From a checkpoint of a small mixture-of-experts model trained on Wikipedia: width 256.
Below are experts of layer 2 (counted from 0) of a mixture-of-experts language model. Rows are named router (the router's row for the expert) and show model dimensions 0-255. Each number is 128 + 32 x the weight over its row's rms, rounded and kept within 0 to 255.
After each expert's rows: "mostly gets" lists some tokens that are sent to it at least half of the time. This comes from a sample of Wikipedia text that the model never trained on.

# expert 22
router [197 106 111 180 141 158 120 124 140 158  45 138 142 117 155 102 135 127 149 151 133  99 121 162 140 127 103 166 188  99 113  75  90 116  96  82 116 193 150 131 148 117 107 149 192 132 129 143 133 110 115 139 162 144 107 170 130 150 150 190 128 135 126 123 124 165 122 186 104  96  80 141  70 206  72 157 104 127 161 138 123 172 139 150  74 114 133 108  93  87  68 200 144 152 167 130  74 169 163 118 155 144 161  87 115 166 154 119 147 110 165 136 120 169  93 122  87 113 108 143 130 107  48 161 156 143 130 127  72 174 160 156 137 134 107  97 145  59 153 152 121 158 145 130 107 116 106  61  99 103  93 143 117 156 136 145 183 125 137 184 154 149 129  77 131  97 120 161 177  89 154  86 123 129 115 140 140 133 146 157  72 137 100 126 105 131 110 126  84 126 173 194 125  86  90 128 135 153 154 184  85 142  99  62 208  92 138 155 133 114 115  81 107 137 105 113 158 174 154 194 174 191 124 144  65 103 127  98  96 148  69 153 118 130 137  83 176 173 194 145 110 124 133 158 148 145 127 109 110 187  98 100 137 136 143  91]
mostly gets: " I", "et", "k", "v", " year", " J"

# expert 30
router [155 100 177 115 135 144 139 147 169 145 110 119 163 106 174 138 161 110 134 126 123 146 115 112  92 140 140 120 145 178  98 116 125 104  77 137 155 119 180 104 121 113 122 113 140 134 137 148 199 100  80 141 130 137 172 177 123 106 166  85 133 128 116 117 149  88 175  96 126 111  83 111 159 123 105 129 113  92 149 117  81 148 120 149 129 133 154 164  66 140 204 110 127 157 164  79 165 163 158 126 118 199 125 153 153 110  44 128 147 142 154 158 120 191 168 109  98 104 123 110 156 152  79 145 173 161 168 133 159 155 213 137 146 133 159 163 178 153 183 122  81 145 127 186  90  93 128  66 142 142 153 136  46 125 158 114 157 119  81 116  96 146   3 169 143  86 141 122 119 134  70 153 149 124 148 114  91 132 178 122 164 164 121 156  97 112 176 165 145 160 124  69 128 167 162 159 121 107 131 119 120 140  89 108 172 126 176 130  82 123 148 121 102  94 122 121 129  89 104 111 132 121 185 134 148  93 113  89  27 197 189  90 141 112  99 159 139 142 179 163 126 123 137 151 163 109 158  98 171 102  88  88 112 109 153 186]
mostly gets: " two", " three", " St", " C", " E", " four"

# expert 39
router [ 92 174 164 177 150  82 143 163 154 173 160 132 130 150 114  99  50 114 132 108 181 139 110 109  92 116 104 120  81 120 128 150  82  98 112 124  85 146  64 127 182 171 143 132 122 128 127 138 170 159  95  67  93  70 144 114 137 131  86  73 146 128 138  93 139 178 160 129  91 152 119  85 131 186 132  79  98 142 136 131 139 133  96 143 169  76 117 144 179 140 153 154 140 160 139 163 115  79 162 130 142  94  73 106 119 180 180 128 107 161 120 107  99  91 169 155 131 120 124 107 167 170 197 199 133 137 153 135  72 110  66 122  82 151 137 124 155 185 137  88 112 146 148 204 128 156 132 117 129 143 177 183 120 139 145 139  91 129  79 124 153 150 177  77 115 184 172 133 116 132 127  73  92 165 133 110 131 108 175  69 119 195 139  90 157  54 129 145 106 134 106 139 115 134 147 103 138 131 143  88 110 133 130 137 155 170 175  73 113 137 164  61  72 129 125 153 156  46 107 115 111 105 117 103 128 154 121 104 161 109  81 132 158 174 100 140 127 161  99 108 135 129 196 143 186  82 162 151 108 161 141  87  76 167  90 111]
mostly gets: " H", " F", " m", " V", "st", " p"

# expert 16
router [174 121 135 153 100 124 158 166 136 113 107 113 139  86 142 118 124 128  99 127 160 191 117 140 150 148 101 170 146 131  77  96 106 135  99 164 149 112 198  98 161 119 127 166 141 199 169  75 130  78 103 133 159 104 119  88  68  68 125 112 117 121 170 152  93 157  91 107 121 187 134 122 172 172 129 133 154  65  82 127 145  89 108 195  97  75 105  89 191 149 123 132 168 163 120 105 129 135 184  71 143 148 154  56 187 149 156 142  99 100 162 130 129 145 139 163  82 142 105 174  70 113 121  90 116 150 119 166 105 126 141 117 114  94 130 170 133  79 186 145 138 119 180  72 136 142 157  65 104  70 147 133  95  86 109  98 156 100 122 159 144 158 186 141 209 129  61 161  89 140 151 152  84 160 134  66 112 107 138 126  90 129 131 147 137 153 140  58 133 148 128 135 129  99 104  99 127 118  89 131 103 142 112  82 190  99 131 155 177 164 169 136 160 123 161 147 115 142  67 134 174 216 132 131 110 155 114 154 141 134 118 123 105 118 160  99 157 136 102 174  97 138  94  79  44 111  86 117  73 116 130 111 113 154 133 112]
mostly gets: " New", "o", "u", "y", "e", " de"

# expert 14
router [113 130  45  99 123 156 114 119  97 149 127  81 167  92  62 141 131 108 107 142 156 165 177 145 122 153 135 131 115 100 169 102 123 102 150 136 106  95 204 154 137 118 101  89 145 135 100 103  85 112 176 137 149 155 117 161 119 151 132 155 102 141 138 126  99 151  87 141 188 157 150  86 106 151  79  74 135 116 152 136 120 134 164 122 102 143 124 184 100 154 107 124 177 110 123 122 170 168 188 160 148 129 192 180 120  92  90 203 157 119 129 146 181 114  90 100 101 157 120 145 125 149 100 211 144  98 141 176 126 125 165 129 180 169 143  96 114 141 168 106 139 150 117 132 104  93 148 130 124 128  95 143 165 170 141 109 162 121 135 160 196 163 150 137 129  70  84 109 126  74  99 134 126  96 142 134 140 142  78 184  67 148 183 132 171  48  97 139 159 109 108 183 123 129 137 198 176 177 175 128 115 107 107 187 150  48 146 144 162 115 117 188 158 138 122 128 131  93 157 169 132 163  92 149 150 116 181 143 105 110 183  54 124  79  81  95 162  97 101  82 132 107 173 146 146 127 136 181 117 137 103 163 129 114 164  57]
mostly gets: " Win", "\n   ", "ec", " season", " FRA", " ×;"

# expert 38
router [127  95 131 120  92 142 182  43 150 176 136 120 153  99 130 132 120 146 118 169 145 136 110 112 117 135 141 159 199 124 121 141 146 139 111 143 167 101 166 154 101 141 128 142 205 170 124 126 107 185 100 137  83  83 153 131 180 151 179 141 131 174 103 177 131 183 134 133 175 107  93  87 109 129 138 102 169  79 112  90 147  99  94 114  40 171 120 158  90  94 126 151 118 118 150 179 120 199 106 128 123 113 152 163 159 157 139  75 125  61  43 118 138 122 112 120 121 129 152 124 132  98  58 119 125 116 127 166 177 142 132 131 134 111  87 134 101 102  66 158  90  84 100 164 120 128 116 148 146 195  98 122 150 118 182 137 215  86 182 111 136 129  54 157 119  86 147 107 134 115  88 130 113 118 133  85 120 143  45 103 102 138 102 116  84 146 140 132 108  95 130 115 104 153 124 109 153  85 169 164 130 133 123 110 114 156 150 147 118 131 177 158 205 122 129  88 109 125 171 127 158 146 128 133 159  58 178 111 126  92 154 131 169  98 119 105 159 138 110  47 145 180 140 111  97 101 165 184 209 153 162  97 158 141  90  97]
mostly gets: " film", " which", "oc", " g", "″", "ast"

# expert 17
router [143 160 142 179 121 125 162 169 170 135  99 149 100 116 168 155 100  70 155 155  90 124 131 176  98  84 132  56 180 147 138 129 133 185 124 133 111 126 100 169  88 131 157  98 119 166 122 184 172 102 165  97 119 199 152 131 141 210 178 156 105 132 105 147 154  98  87 115 130 166 117 114 190 114 117  71 129 141  89 162 102 109 131  94 123 121  57 162 107  77 120 207 191 142 115 170 106  63 145 159 103 151 130 142 180  83  58 172 125 139  75 190 153 108 140 120 121 158 150 144 112  84 117 163 169 120 115  93 153 143 157 107 174 139  87 162  89 144 145 111 106 134 116 155 113 142 150 183 131 131  78  99 122 115 147 190  76 195 137 153 143 103  79 124  92 143 147  93 167 118 165 127  98 167  91  91  83 121 104 168 128 144 109 112 146 117 175 155 145 157 146 144 112 152 139 165 103  72 145 221 113  94 158 114 139 104 143 124  84 144 134 160 128 114 191 113 153 102 126 112 159 140 133 126 147 117 132 171 129  73 129 166 151 167 138 178  83 140 163 117 161 135  64 126 115 171 130 133 149  81 104  74 162 101 172 158]
mostly gets: " first", " second", " new", " two", " due", " election"

# expert 6
router [165 137 184 118 139 116 120 119 139 163 178 100 122 185  98 101 103 121  89 182 118 142 165 152 111 159 193 139 106  54 141 126 169 157 185 124 135 134  95 137 134 127 155 142  64 117  94 139  89 156 138  97 129 118 130 138 183 114 111 156  92 107 188 116  99 161 144 132 125 138  91 161 154 131  89 120 162 154 131 168 159 141 162 101 143 106 104  95 202 153  90 164 133 166 155 170  94  99 152 139  72 137 117 149 132  94  63 144  61 117 155 135 144  78 162 109 146  96 115 135 119 122 147 160  54 147 181 124 108 123 167  89 110  67 119 123 148 102  86 117 136 137 125 131 114  88  76 234  66 137 190 100 115 139 122 178 112 171 137 101 124  54 176 143 121 120 179 134 137 153 111 108  79 111 147 154 135 154 183 117 116 134 118 138 206 128  95  86 114 137 126  88 104 157 207 114 134 113 110 141 147  87  97 188 115 181 115 115 115 147 157 141 162 154 163 110 144  77 132  83 203  99 130  89 163  77 124 133 115 122 178 136  34  91 127  95  64 115 124 159 153  79 132 140 161 117 142 131  97  84 118 112 123 144 127 137]
mostly gets: " other", " three", " former", "_{", " several", " took"

# expert 28
router [ 94 154  95  90 116 231 164  84 141 126  81  82 158 111 112  98 122 108 159 146 127 125  85 122 143 105 138 128 148 151  51  80 119 200 130 115 190  75 166 172  72 117 133 131 162 171 105  94 112 131 160 149 137 147 100 126  85 169 104 104 111 167 156 121 165 159 114 111 144  67 134  90 114 191 147 126 140  99  89  58 107  97 113 125 131 132  88 165 132 169  67 140  84 139 152 136 135 160 128 121 124  84 115  86 151 167  81 150 214 178  98 117  96 100  63 152 111  90 117 119  87 140 127 119 154 156 138 129 121 126 156 123 121 159 165 136 163 137 108 190 161 104 139 223 109 119 149  91 167 156  73 110 162 145 156 146 145 157 209 128 129 114 121 158 147 114 117 142 174 101 100 138 137 134 130 169 112 115 109 130 132  80 114  87  90 139 177 140  96 142 121  70 154 136  71 142 145  87 164 122 102 117 120 130 116 106 152 122 124 114 129 140 161 119 156  87  78 134  91 144 162 175 176 147 174 203 157  96 173 154 149  90 149 102 101  76  99 111  84 104 156 164 161 148 100 131 181 142 186 159 122  85 178 125 173 132]
mostly gets: " November", " May", " July", " January", " February", " August"

# expert 5
router [145  66 135 121  95  94 139  79 193 122 162 168 161  94 191 199 190 119 130 149  75 142 136 110  85 119 112 134 147 128 114  53 136 122 132 137 109 100 155  43  97  86 134 102 103 144 117 196 108 133 141 156 150 159  60 169 103 128 194 141 149  91  77 130  70  88 100 146 212 114 130 173 153 142 131 100 134  87 106 107 131 142 157 162 128  44  80 180 120 139 155 111  94 117 154  96  76  87 107 152  93 106 158 140 142 102 172  85  99 159 136  80  85 125 165 118 114 157 109 122 119 136 100 134 185 137 120 136 114  92 119  65  76 149 103 106 117 120 110 143 167 115 112 129 163 148 153 159 132 112  87 140 154 106 137  71 166 120 129 164 170 140 141 122 114 167 106 167 142 102 136 126 157  75  78  98 164 135 184 158 138 127 156 147 177 171  86 171 177  77 103 146 115 115 123 151 161 188 104 124 171 119 118 160  91 133 140  69 157 141 150 179 123 121 103 161 132  88  94 111 121 159 111  73 195 102 111  90 174 124 105 108 162 134  91 135 161 164 104  97 133 144 102  84 113 143  87 105  86  94  53 131 111 125 120 127]
mostly gets: " has", " have", " had", " well", " them", " only"

# expert 13
router [106 134 143 161 118 114 101 101 133 107 176 114  82 100 211 121  89  89  60 177 102 107 107 109 162 111 102 129 107 175 125  58  97 131 159 105 122 123 130 165 123  91 128 190 160 107 131 169 108  97 150 124 143 135  85 133 164 153 171 116 135 169  73  40 117 102  80 145 172 122 123 135 210 113 124  70 174 218 171 168 146 100 173 123 113  93 170 138 102 126 196  95 153  98 132 136 161 135 144 102 115 115 170 175  95 112 108 122 166 123 150 100 102 133 138  83 111 119 163 169 113  53 135 110 169 149 143 131  97 100 154 115 159 168 164 176 123 162 149 132 168 132 147 115 146  99 140 123 140 153 118 129 160 187 145 127 131 112 178 121  96  94 170 101 142 162 126 120 102 176 179  45 116 152 116  62 148  96 142 124 129 119 122 137 156 136  86 136 146 131  85  66  75 136 108 148 160  90 119 108  95 163 138 137  61 186 144 117 128 150 116 165 166  85 157 123 118  55  91 165 147 114 177  87 124 144 137  97  99 138 157 164 123 157 123 133 147  93 106 149 120 175 109 137 100 163  63 147  56  62 155 108 147 104 122 138]
mostly gets: " other", " their", " all", " more", " m", " well"

# expert 36
router [115 177  99  62 136 145 148  85 124 188 131  58 206  94 100  88 100 164 113 132 136 100 112 136 126 140 109 151 123  99 129 139 151 121 147 159  97 127 180 175 149 171 143 123 148 117 107 116 119  82 107  91  73  59 154 100  92  78 106  99 141 142 159 169 125 134 122 151 167 106 122 138 137 106 128 139 149 161 174 118 151 209 131 171  92 136 140 140 128 104 150 129  87 125 118 132 181 238  70  99 123 145 150 193 184 119 115 155 148 161 155 110 142 108 124 119 154  97  88 114  75 186 131 197 137 187 108 130  79 105  91 137 126 134  94  87 104  95 125 154 165 130 137 139 121 133 106 186 156 120  69  95 125 115  98 185 168  96 148 149 141  61 164 109 165 137  89  70  69  81 152  92 112 105  93 142 121 111 100 170  91 116 144 126 122 129 147 106 126 141 135 109 159 169 109 159 142 143 125  80 179  86 103 208 118 119 171  80 139 106 131 193 142  76 112 165  97  99 178 134 100 204 124 165 137 141 151 140 128 163 116 121 139  82 131  66 147 122  64 154 102 105 180 110 117 141 112 115 105 129 102 182 120 154 119 145]
mostly gets: "id", "\".", " led", " served", " located", " include"

# expert 2
router [140 109 116 115 129 116 134 161 112  83 129 107 134 101  79 169 121 100 192 127 140 198 137 160  67 114 117 168 133 134 171 131  99 109 166 145  89  94 132 190 118 117 116 150 191 104 132  78 147 103 115 146 116 146 127 100 175 171 153 152 159 105 145 135 147  94 186  97 143 113 109 165 111  99 152 126 152  90 148 122  68  71  70 127 156 194 115 120 122  85 135 117 126  88 156 106  91 124 164 115 103 175 117  94 126 141  88 126  82 122 115  83 102 130 104 102 141 105 127 180 176 136 144 108 111 165 108  78 160 134 121 115 136  54 119 124 156 151 121 169  88 131 138 114  74 124 110 132 109 135 114 125  62 106  38 114 160 141 164 161 110 128  70  63  74 100 115  99 172 181 123 137 147  48 145 121 115 140 155 170 144 115 145 148  41 103 129 161 165 111 188 105 149 140 102 148 128 194 126 185 120 132 161 139 111 131  75 131  81 156 124 151 111 159 128  99 106 152 171 167  83  63 107 127  87  92  95  92  83 101 153 141  95 153 112 191 112 148 104 133 139 146 164 130 155 182 135  62 177 129 132  52 172 193 144 101]
mostly gets: " election", " end", " music", " there", " show", " work"

# expert 15
router [140 153  98 125 150 110 137 127 170 180  96 201  94 151  95 151 167 111 136  94 128 163 121 125  92 215 160 167 150 125 142 161 152 102 129 112 153 139 199  93 107  51 145 101 138 148 145  73 171 139 144  83 140 130 122 165 115 103 137  94 116 127 149 108 192 146 104 141 122 167  72 150 173 169  83 111 129 152  66 172  74  75 118 141 126 109 125 166 131 156 111 123 130 164  94 115 122 177 132 112 127 185  89 161 128 153 123 154 112 151  96 161  88 103 109 122 105  89 106  99  70 119 113 141 124 108 128 109 111 141 125 109 153  97 138  65 105 108 123 203 126 174 130 110  94 126  67 141 123 157  65  64 133 127 124 142 133 122  96  94 186 155 163 201  96 118  75 140 128 151  77  67  86 155 171 127 136 108  94 159 178 209 136 134 158  54  62 155 107 156 172 116 115 159 140 130 111 127 119 188 178 110 154 125 220  84 114  68 110 157 105 137 148  80 100  73 134 124 127 147 101 163 156 145 133  93 101 122 140 136  44 103 131 134 166  90 154 140 162 138 148 103 164  79 128 129 159 149 115 140 122 111 143 144 111 127]
mostly gets: " ", " B", " M", " T", " U", "b"

# expert 23
router [137 146 135 165 109 117 140 177 125 163 159 131 107 155 111  83 171 108 132 115 196 192 167 188 148 106 166 149 126 129 102  89 160 155  77 126  87 157 117 183 104 114 128 145 127 175 130 135 118  65 117 107  99 126 126 103 195 110 138 181  57 141 116 154 134 170  66  83  87  96 148 102 130 164 130 153 131 164 117 111 136 107 122  89 135 148  83 126 133 165 154 128 149 194 113 147 143 148 131 106 124 162 136 103 101 165 192 117 108  97 157 137 148  89 101 174 117  73  80  81 200 134 117 117 173 120  93  95  92 139 132  85 144 131  96 135 128  98 121 121 118 135 159  94 177 117 123 112 105 168  67  65 131 157 202  98 139 123 205 102 106 195 190 112 216  75 113  86 103 104 122 161 119 181 172 117 148 141  96 150  42 169 121 153 129 113 112 112 137 148 105  84  97 130 135 168 145 121 134 175 148 194 141 129 110 126 105 115 137 155 159 149 159 113 127 137 103 172 155 132 162 147 128 145 148 147  73 108  60  95 106 148 140  93 156 109  97 115  98 180 179 169  85 146 135 130 117 112 110 154  89 102  81 120  87  56]
mostly gets: " T", " S", " Y", " v", " h", " La"

# expert 19
router [117 105 110 165 140 171 151 167  96  72 116  93 116 110 133 138 159 141 157 140 122 169 136 111 151 139 115 135 116 113  97 124 181  68 190 107 124 109 195 127 135 151  76 118 116 162 133 123 150 151 120 158 117 133  96 137 139  95 156 143 103 132 140 158 146 140 159 151 152 113  88 144 143 147 171 138 106  92  75  90 178 137 130 116 166 143 173 122  89 134 157 134 142 157 147 164  85 134  99  99 159 117 188 103 137 111 135 122 119 131  87 162  79 101 119  75  89 120 143  92 122 188  22  54 171 171 110 150  89 100 142 132  92  65 134 148 161 155 146 188 180 168 129  50 116 181 146 167 136 143 123 113  76 177 120 118 139 143 252 100 109 131 172 147  73 123  96 162 141 159  84 159 121 128  78 109 123 144  83 165 135 151 122  69  96 144  85  68 143 174 177 116 192 112 114 183  90 120  96 104 138 150 143 116 105  90 116 128 155 169 168 104 149  82 123 107 146  85  97 128 109 183 160 113 115 168 102 149 148 118 144  67 162 149 112 152  99 137 156 117  85 116 177 141 156 140 119 103 213 167 145 118 110 180 145 123]
mostly gets: "il", "ation", "ant", "ol", "ity", "ism"

# expert 32
router [143 118  87 161 136 106  98 163 132 199  80 158 105 122 161 167 104 152 133 157 173 155  75 138 122 119 136  57 145 119  33 139 130 122 162 106 103 120 130  85 115 194 188 143  89  92 164 150 110 177 118  94 101 132 195  67 139 193  86 124 170 153 177 112 141 101 140 182  61 127 127 114  92  79 140 125 128 159 166  96 124 122 139 142 113 103 130 156 146 145  67 184 119  43 122 126 156 168  78 126 104 167  93 132 100 118 128 148 154 103 141 163 104 137 132 156 134 110 135 169  89 183  78 143 115 154  77  97 127  63 131 116 159 166  82 155 102 125  70 114 130 105 165 103 139 116  88 109 126 145 133  75 131 105 134 149 109 124 185 101  89 114 176 173 139  95 160  62  84 116 206 110  82 158 101 117 149  99 137  78 157 128 153 139  99 125 144 154 128  99 125 137 101 132 106 128 117  92 102 134 107 170 163 137 110 141 152 163 147 104 104 132 158 100 189 115 119  67 116 115 154 197 184 150 128 100 102 126  90 149 128 161  63  93 118  95  68 161  85 128 121 129  98 135 107  89 169 137  98 159 140 109  62 154 160 108]
mostly gets: " all", " d", " second", " world", " each", " city"

# expert 35
router [ 87 131  97 119 118 101 138 136 116 163 139 137 128 138 124 127 145  54  74 171 124  64 201 175 144  45 132 137 168  88 151 142 165 130 119 153 137 126 136 131 158 167 129 153  79 139 114 129  94  87 133 140 125 106 152 127 123 115 139 165 147 144 134 119 128  91 108 118 177  97 152 127 160 109 141 116 191 138 164  33 149 180 155 132 163  88  97 119 143 121 163  97  86 158 149  99  78 142 118 124 139 148 109 124 170 135 136  60 163 202 191 155 173 182 136 147 118  80 118  87  99 134 129 139 154 176 120 212 135 122 123  55 141 189 177 112  47 110  65 139 161 101  97 103 145  89 105 148 130 133  64  83 115 132 119  91 117 146 139 167 123 120 150 161 221 112 102  83 119 111 183  79 105 133 114  89 122 141 131 173 124 159 142 148  87 146  72 101 175 128 150 101 170 110 240 128 148 172 108 109 131  97 139  95 110 113 143 143 137 102 153 113 142 150  71 100 117  68 131 100 111 167 176  94 130 103 141 126 151  70 177 142 174  99 158 123 173 123 116 126 135 137 157 122 120 124 113 118  89 123  89 149 161 147 114 113]
mostly gets: " &", " more", "im", "ul", " c", " head"

# expert 24
router [201 127 125 104 144 154 103 178 148 114 126 183 147 134 121 112 154  93 163 193 138 138 109  80 144 179 142 132 132 189  66 135 138 141 142 132  99 113 132 197 159  86 151 158 146 130 105 118 128 126 147 176 119 124 132 146  97 114  57 128 118 143 147 116 195 157  85 147  90 142 136  89 110  87 111 161  84  94 112 155  90  99  85 127 120  70 148  95 103 130 113 145 169 150 140  71 128 147 111 154 114 128 109 192 139 145  68 173 117 153 192 161 170 121 139 155  85  99 150 117 128 124 124 119 154 116 118  83  97 120  69 169 117  57 179 123  56  98 138 112  49  86 111 140 142 142 153 150 131 187 169 170 174 141 143 105 104 152 165 111 215 103  47 115 171 139 129  80 133 167 152  74 126 137 131 159 135 121 108  88 157 131 184 135 122 122 110 155  94 112 124 124  93 138 116 145 145 145 132 125 106 142 200 132 128 132 141 105 119 168 107 139 136 114 163  76 101  92 120 151 166 103  95 161 102 168  99 149  77  79 125 122 102  46 136 149 143  68 226 160 109 127 148 121 155  99 188 139 132 130 133 152  74 174 170 157]
mostly gets: " S", " B", "M", " L", " G", " M"

# expert 12
router [ 46  89 102  74 108 143 119  63 138 148 124 120 173 131 145 181 145 112 172 105 157 103  91 119 134  73  63 123 145 107 110 131 132  57  84 112 109 177 114 151 120 206 175 133 105 128  75 183 167 101 180 126  96 107 132  86 112 175 105 103 160 149 196 130  59  86 106 149 115 111 118 125 102 161 149 105 165 140 100 100 132 116 141 167 135 104 147  80 113 129 133  98 128 106  99 107 113 208 145 133 120 111 100  96 148 138 143 105 115 129 120 118 102 140 110  97 179  74 162 135 171  99 149 107 149 106 115 142 119 120  95 181 116 118 134 157 106 153 165 124 102 124  99 147  81 162 154 129  70 163 170  86 138 131 131 100 123 153  77 150 219 171 157 156 116 122  86 129 189 134 105 156 127 191 170  91 132 178 161 121  77 144 140 109  98 110 107  94 191 138 119  64 163  78  30 126 140  74 135  94 113 158 177  74 157 126  99 138 141 132 136 176 101 120 125 136  99 175 118 122 153 102 168 176 144  93 143 126 108 155 102 158 198  95 131 107 162 155  72 139 179 127  98 121 163 170 132  87 162 135 137 126  98 131 167 145]
mostly gets: "ar", "it", " would", "et", "t", "an"

# expert 9
router [109 108 141 119 205 155 115 117  90 174 143 102 154 139 199  93 187  89 118 133 118 187 156 127 127 147 140 178 119 187 114 106 162  85 120 138  69 155 186 111 135 149 119 129 133 173 158 132 173 168 100  89 171  65 139 150 104 164 116 139  95  69 130 122 140 116 157  77 180 109  96 131  96  40  87 135 116 146 120 104 109 122 147 109 150 155 118  90 140  95 117 111 155 131 158 183 136 135 121  95 141 143 141 174  97 138 132 164  97 140  94  56 111 133  74 143 187  82 116 135 166 118 175  99 113 160  98 135 143 118  85 149 134  75 144 143 146 112 116 137  89 161 146 123 152 116 113  79 209  84 158 160 160 150  83 130  70 116 180 135 177  98 178 131 140 123 123 110 180  58  89 167 184 176  55 127  98 160 121  92 159 187 126 134 143 104  84 124 130 147 154 120 120 132 142 151 140  62 128 150 114 132 136 145 143 125 137 113  76 116 137 121 171 114 136 192 144  69 206 137  87 159 149 133 125 191 139 157 107 137 161  78 124 122 147 119 182  99 182 158 158  95 183 157 198 121 109 111 165 129 131 124 140 148 122 101]
mostly gets: "000", " 18", " 13", " 23", " 28", " 22"

# expert 4
router [ 98  95 166 136 103  60  94 127 139 109  82  73  63 130 136 144 123  78  92 174 113 123  82 131 135  87 168 173  98 134 139 144 131 143  99 164 135  98 128 122 108 126 111  88 121 180 138 101  88 164  79 144 200 159  96  68 127 125 115 170  52 110  81 155 106 105 141 146 141  72 113 128 132  98 146 141 145 112 107 125 139 137 206  94 131  60  79  64  80 110 127 107 144 119 138 113 182 164 103 153 195 112 122 135 149 149 139 125 106  95 109 150  88 134 105 126 118 135 127  59 129 137 118 145 118 151  68 145 150 112 163 145 175 100  70 146 127 112 127 108 104  82 138 134 102  83 109 132 135  90 205 110 131 157 160 151 183 129 194 150 133  91 108 152 151 131 117 164 132 130 123 160  79 169  57 133 125 145 143 110 112 168 166 102 133 107  94 119 107 142 146 137  98 105 128 105 186 175 105 139 141 175 136 113 108 147 127 155  89 171 113  76 136 164 134 117 166 157 106 131 165 177 155 146 132 255 143 189 107 128 120 124 145 151 149 158 142 139 153  70   0 172 137  82 114 123 129 117 133 156 150 142 147 119 118 161]
mostly gets: "k", " her", " up", " them", "ate", "ity"

# expert 10
router [153 109 169  99 168 107  77 106 122 116 119  97 162 146 168 136 168 105  74 116 111 101 111 186 140 140 206 168  99 116 106 145 152 136 164 140 100 150 195  47 114 111 157 124 133 103 114 111 127 136  96 139 171 160 137 143 149 159  91 155  91 101 140 140 123 120 162 163 115  59 126 130  75 136  98 179 118 125 104 138 124 113 140 104 179 148 103 152 109 125 112 156  99 154 135 211 110 103 143 121 150 166 115 143 204 126  82 151  71 145 109 153 129 126 144 148 114 139 129  54 105 138 134 140 132 169  83 171  60 168 141 167 102 125 149 130 150  98 114 105  59 144 138 154 144 111 154 113 150 109 182 135 157 130  79 163 130 107 114 108 129  73 172 129 128  59 100  84  92  90 170 191 160 191 172 102 180  97  94 111 117 158 124 147  43 148 151 115 134 147 142 134 167 129 169 170 133 111  88 114 184 122 133 120 103 182 138 151 103 124 116 152 110 140 105 149 152 141 125 159 121  94 156 152  88 202  85 177  50 148  59  81 142 130 160  89 145 152 145 183 159 102 117 181 214 104 140 126 129 124  81 133  78 107 148 110]
mostly gets: " K", " 2012", " 2005", " 2020", " D", " 2018"

# expert 33
router [138  85 132 162 112 118 156  99 135 137 140 115  78 102 112 146  95 184 112  72 145 128  73 172  97  96 191 158 101 121 141 115 142 173 124 135  75 143 140  70 179 167 153 155  63 122 203 160 118  69 144 162 110 125 149 102 143 148 187  77 109 163 131 125 105 181 150 117  75 154 180 143 174 177 143 162 124 147 143 159 134  97 132 142 141 138 140  98 123 203 156 112 132 163 145 169  90 112 152 131 135 168 204 178 149 152 113 181 126  97 176 162 146  72 128  93 127 100  97 167 101 121 103 158 117 151 145 132 184  89 117 156 148  98 135 122 152 157 122 109  97  93 124  96 136  69 149 215 118 110 135 130 148 182 136 114  95  90 194 136 135 173 217 119 130 126  89 146 146 133 144 117 170 124  90 127 185 122 125 142  48 146 109 117 144 153 101 154 104 151  96 112 130 116  69  95 131 116 158 112 172  94 135 166  90 194 137 128 135 138 176 139 170 165 157 132 146 115 120  65 121 112 118 156 146 167 172 154  88 121 145  91 110 131  99 141  86 156  88 175 160 176  92 150 118  73 133 142  83  61 126 127  63 147 141 112]
mostly gets: "al", " al", " Democratic", " Total", " •", " Best"

# expert 11
router [ 71 131 115 127 114 138  98 152 117 146 129 120 164 173 148 101 138  85 193 139 140 107 153  87 142 106 149 138  97 172 166 122 130 167 123 111 190 105 133 140  46 212 116  94 167 168 137 132 178  82 149 142 113 112 145  98  95 159 149 159 117 106 112 158 152 112  70 134  96 106 102  97 143 108 142 113 161 110 153 183 181 113 141 127 130 150 163 104 165 171 205 128 108 125 141 108 135 104 127 157 111 104 180 148 124 141 127  93 109 170 139 132 130  98 134  99  96 126 163 104  89  87  56 163 177 167 139 121 177 122 171 174 109 208 142 142  90 113 126 132 198 114 192  47  91 147 173 149 119 119 102 139 125 104 136  84 131 160 139 130  96 119 134 151 162 105  62  97 123 122 203 112 102  79 108 154 100 113 128 106 139 102  89 166 149 198 135 113 111 142 161  67  58 123  78 110 132 167 137 136 156 142  99  96 154 127 133 187 118 164  62 138 118  95 113 117 125 126 171 202 136 143 107 123 132 175  73 105 133 171 100 116 121 199  85  88 126 186 163 138 121 117 103  91 159 171 143  91  62 172 127 145 168 109 117 140]
mostly gets: "w", " work", "ed", " d", " t", "am"

# expert 26
router [117 142 208 111 147 128 132 211 128 124  88  82  78 160 157 105 156  80 120 116 128 143 155 156 117  78 158  82 100 116  80 158 185 145 147 122 163  84 152 145 192  83 139  76 127 120  91 102 126 163 142 135 122  92 146 118 144 178 136 132 106 108 137 125 149 148 103 147 176  91 163 129 107  78 169  82  82  74 129 125 158 120 208 172 118 133  81 106 108 143  78 124 153 128 161 158 123 119  99 156 112 134 111 163 114 157 173 145 149 188  94 123 200 115 144 170 163 152 101 112 112 114 160 115 120 102  91 132 115  82 120 105 134  68 115 111 147  66 164 121 165 107 103 160 102 124  93 121 103 124 132 169 103 164  90 126  95 108 180 136 159  86 175 105 141  89 144 121 116 186 155 103 136 161 111 101 159 158 108 119 109  72 158 140 144 123 166  94 122 130 123 150 102 104 165  34 125 144 107 115  80 106 178 120 163  80  99 142  87 163  80  98 134 139 134 110 198 114  73 180  89 146  93 178 121 149 121 149  75 171 118 177 156 145  69 185 127 138 134 147  97 108 121 148 140  53 184 144 170 147 164 157 112  93 145  61]
mostly gets: " S", " B", "M", " L", " G", "N"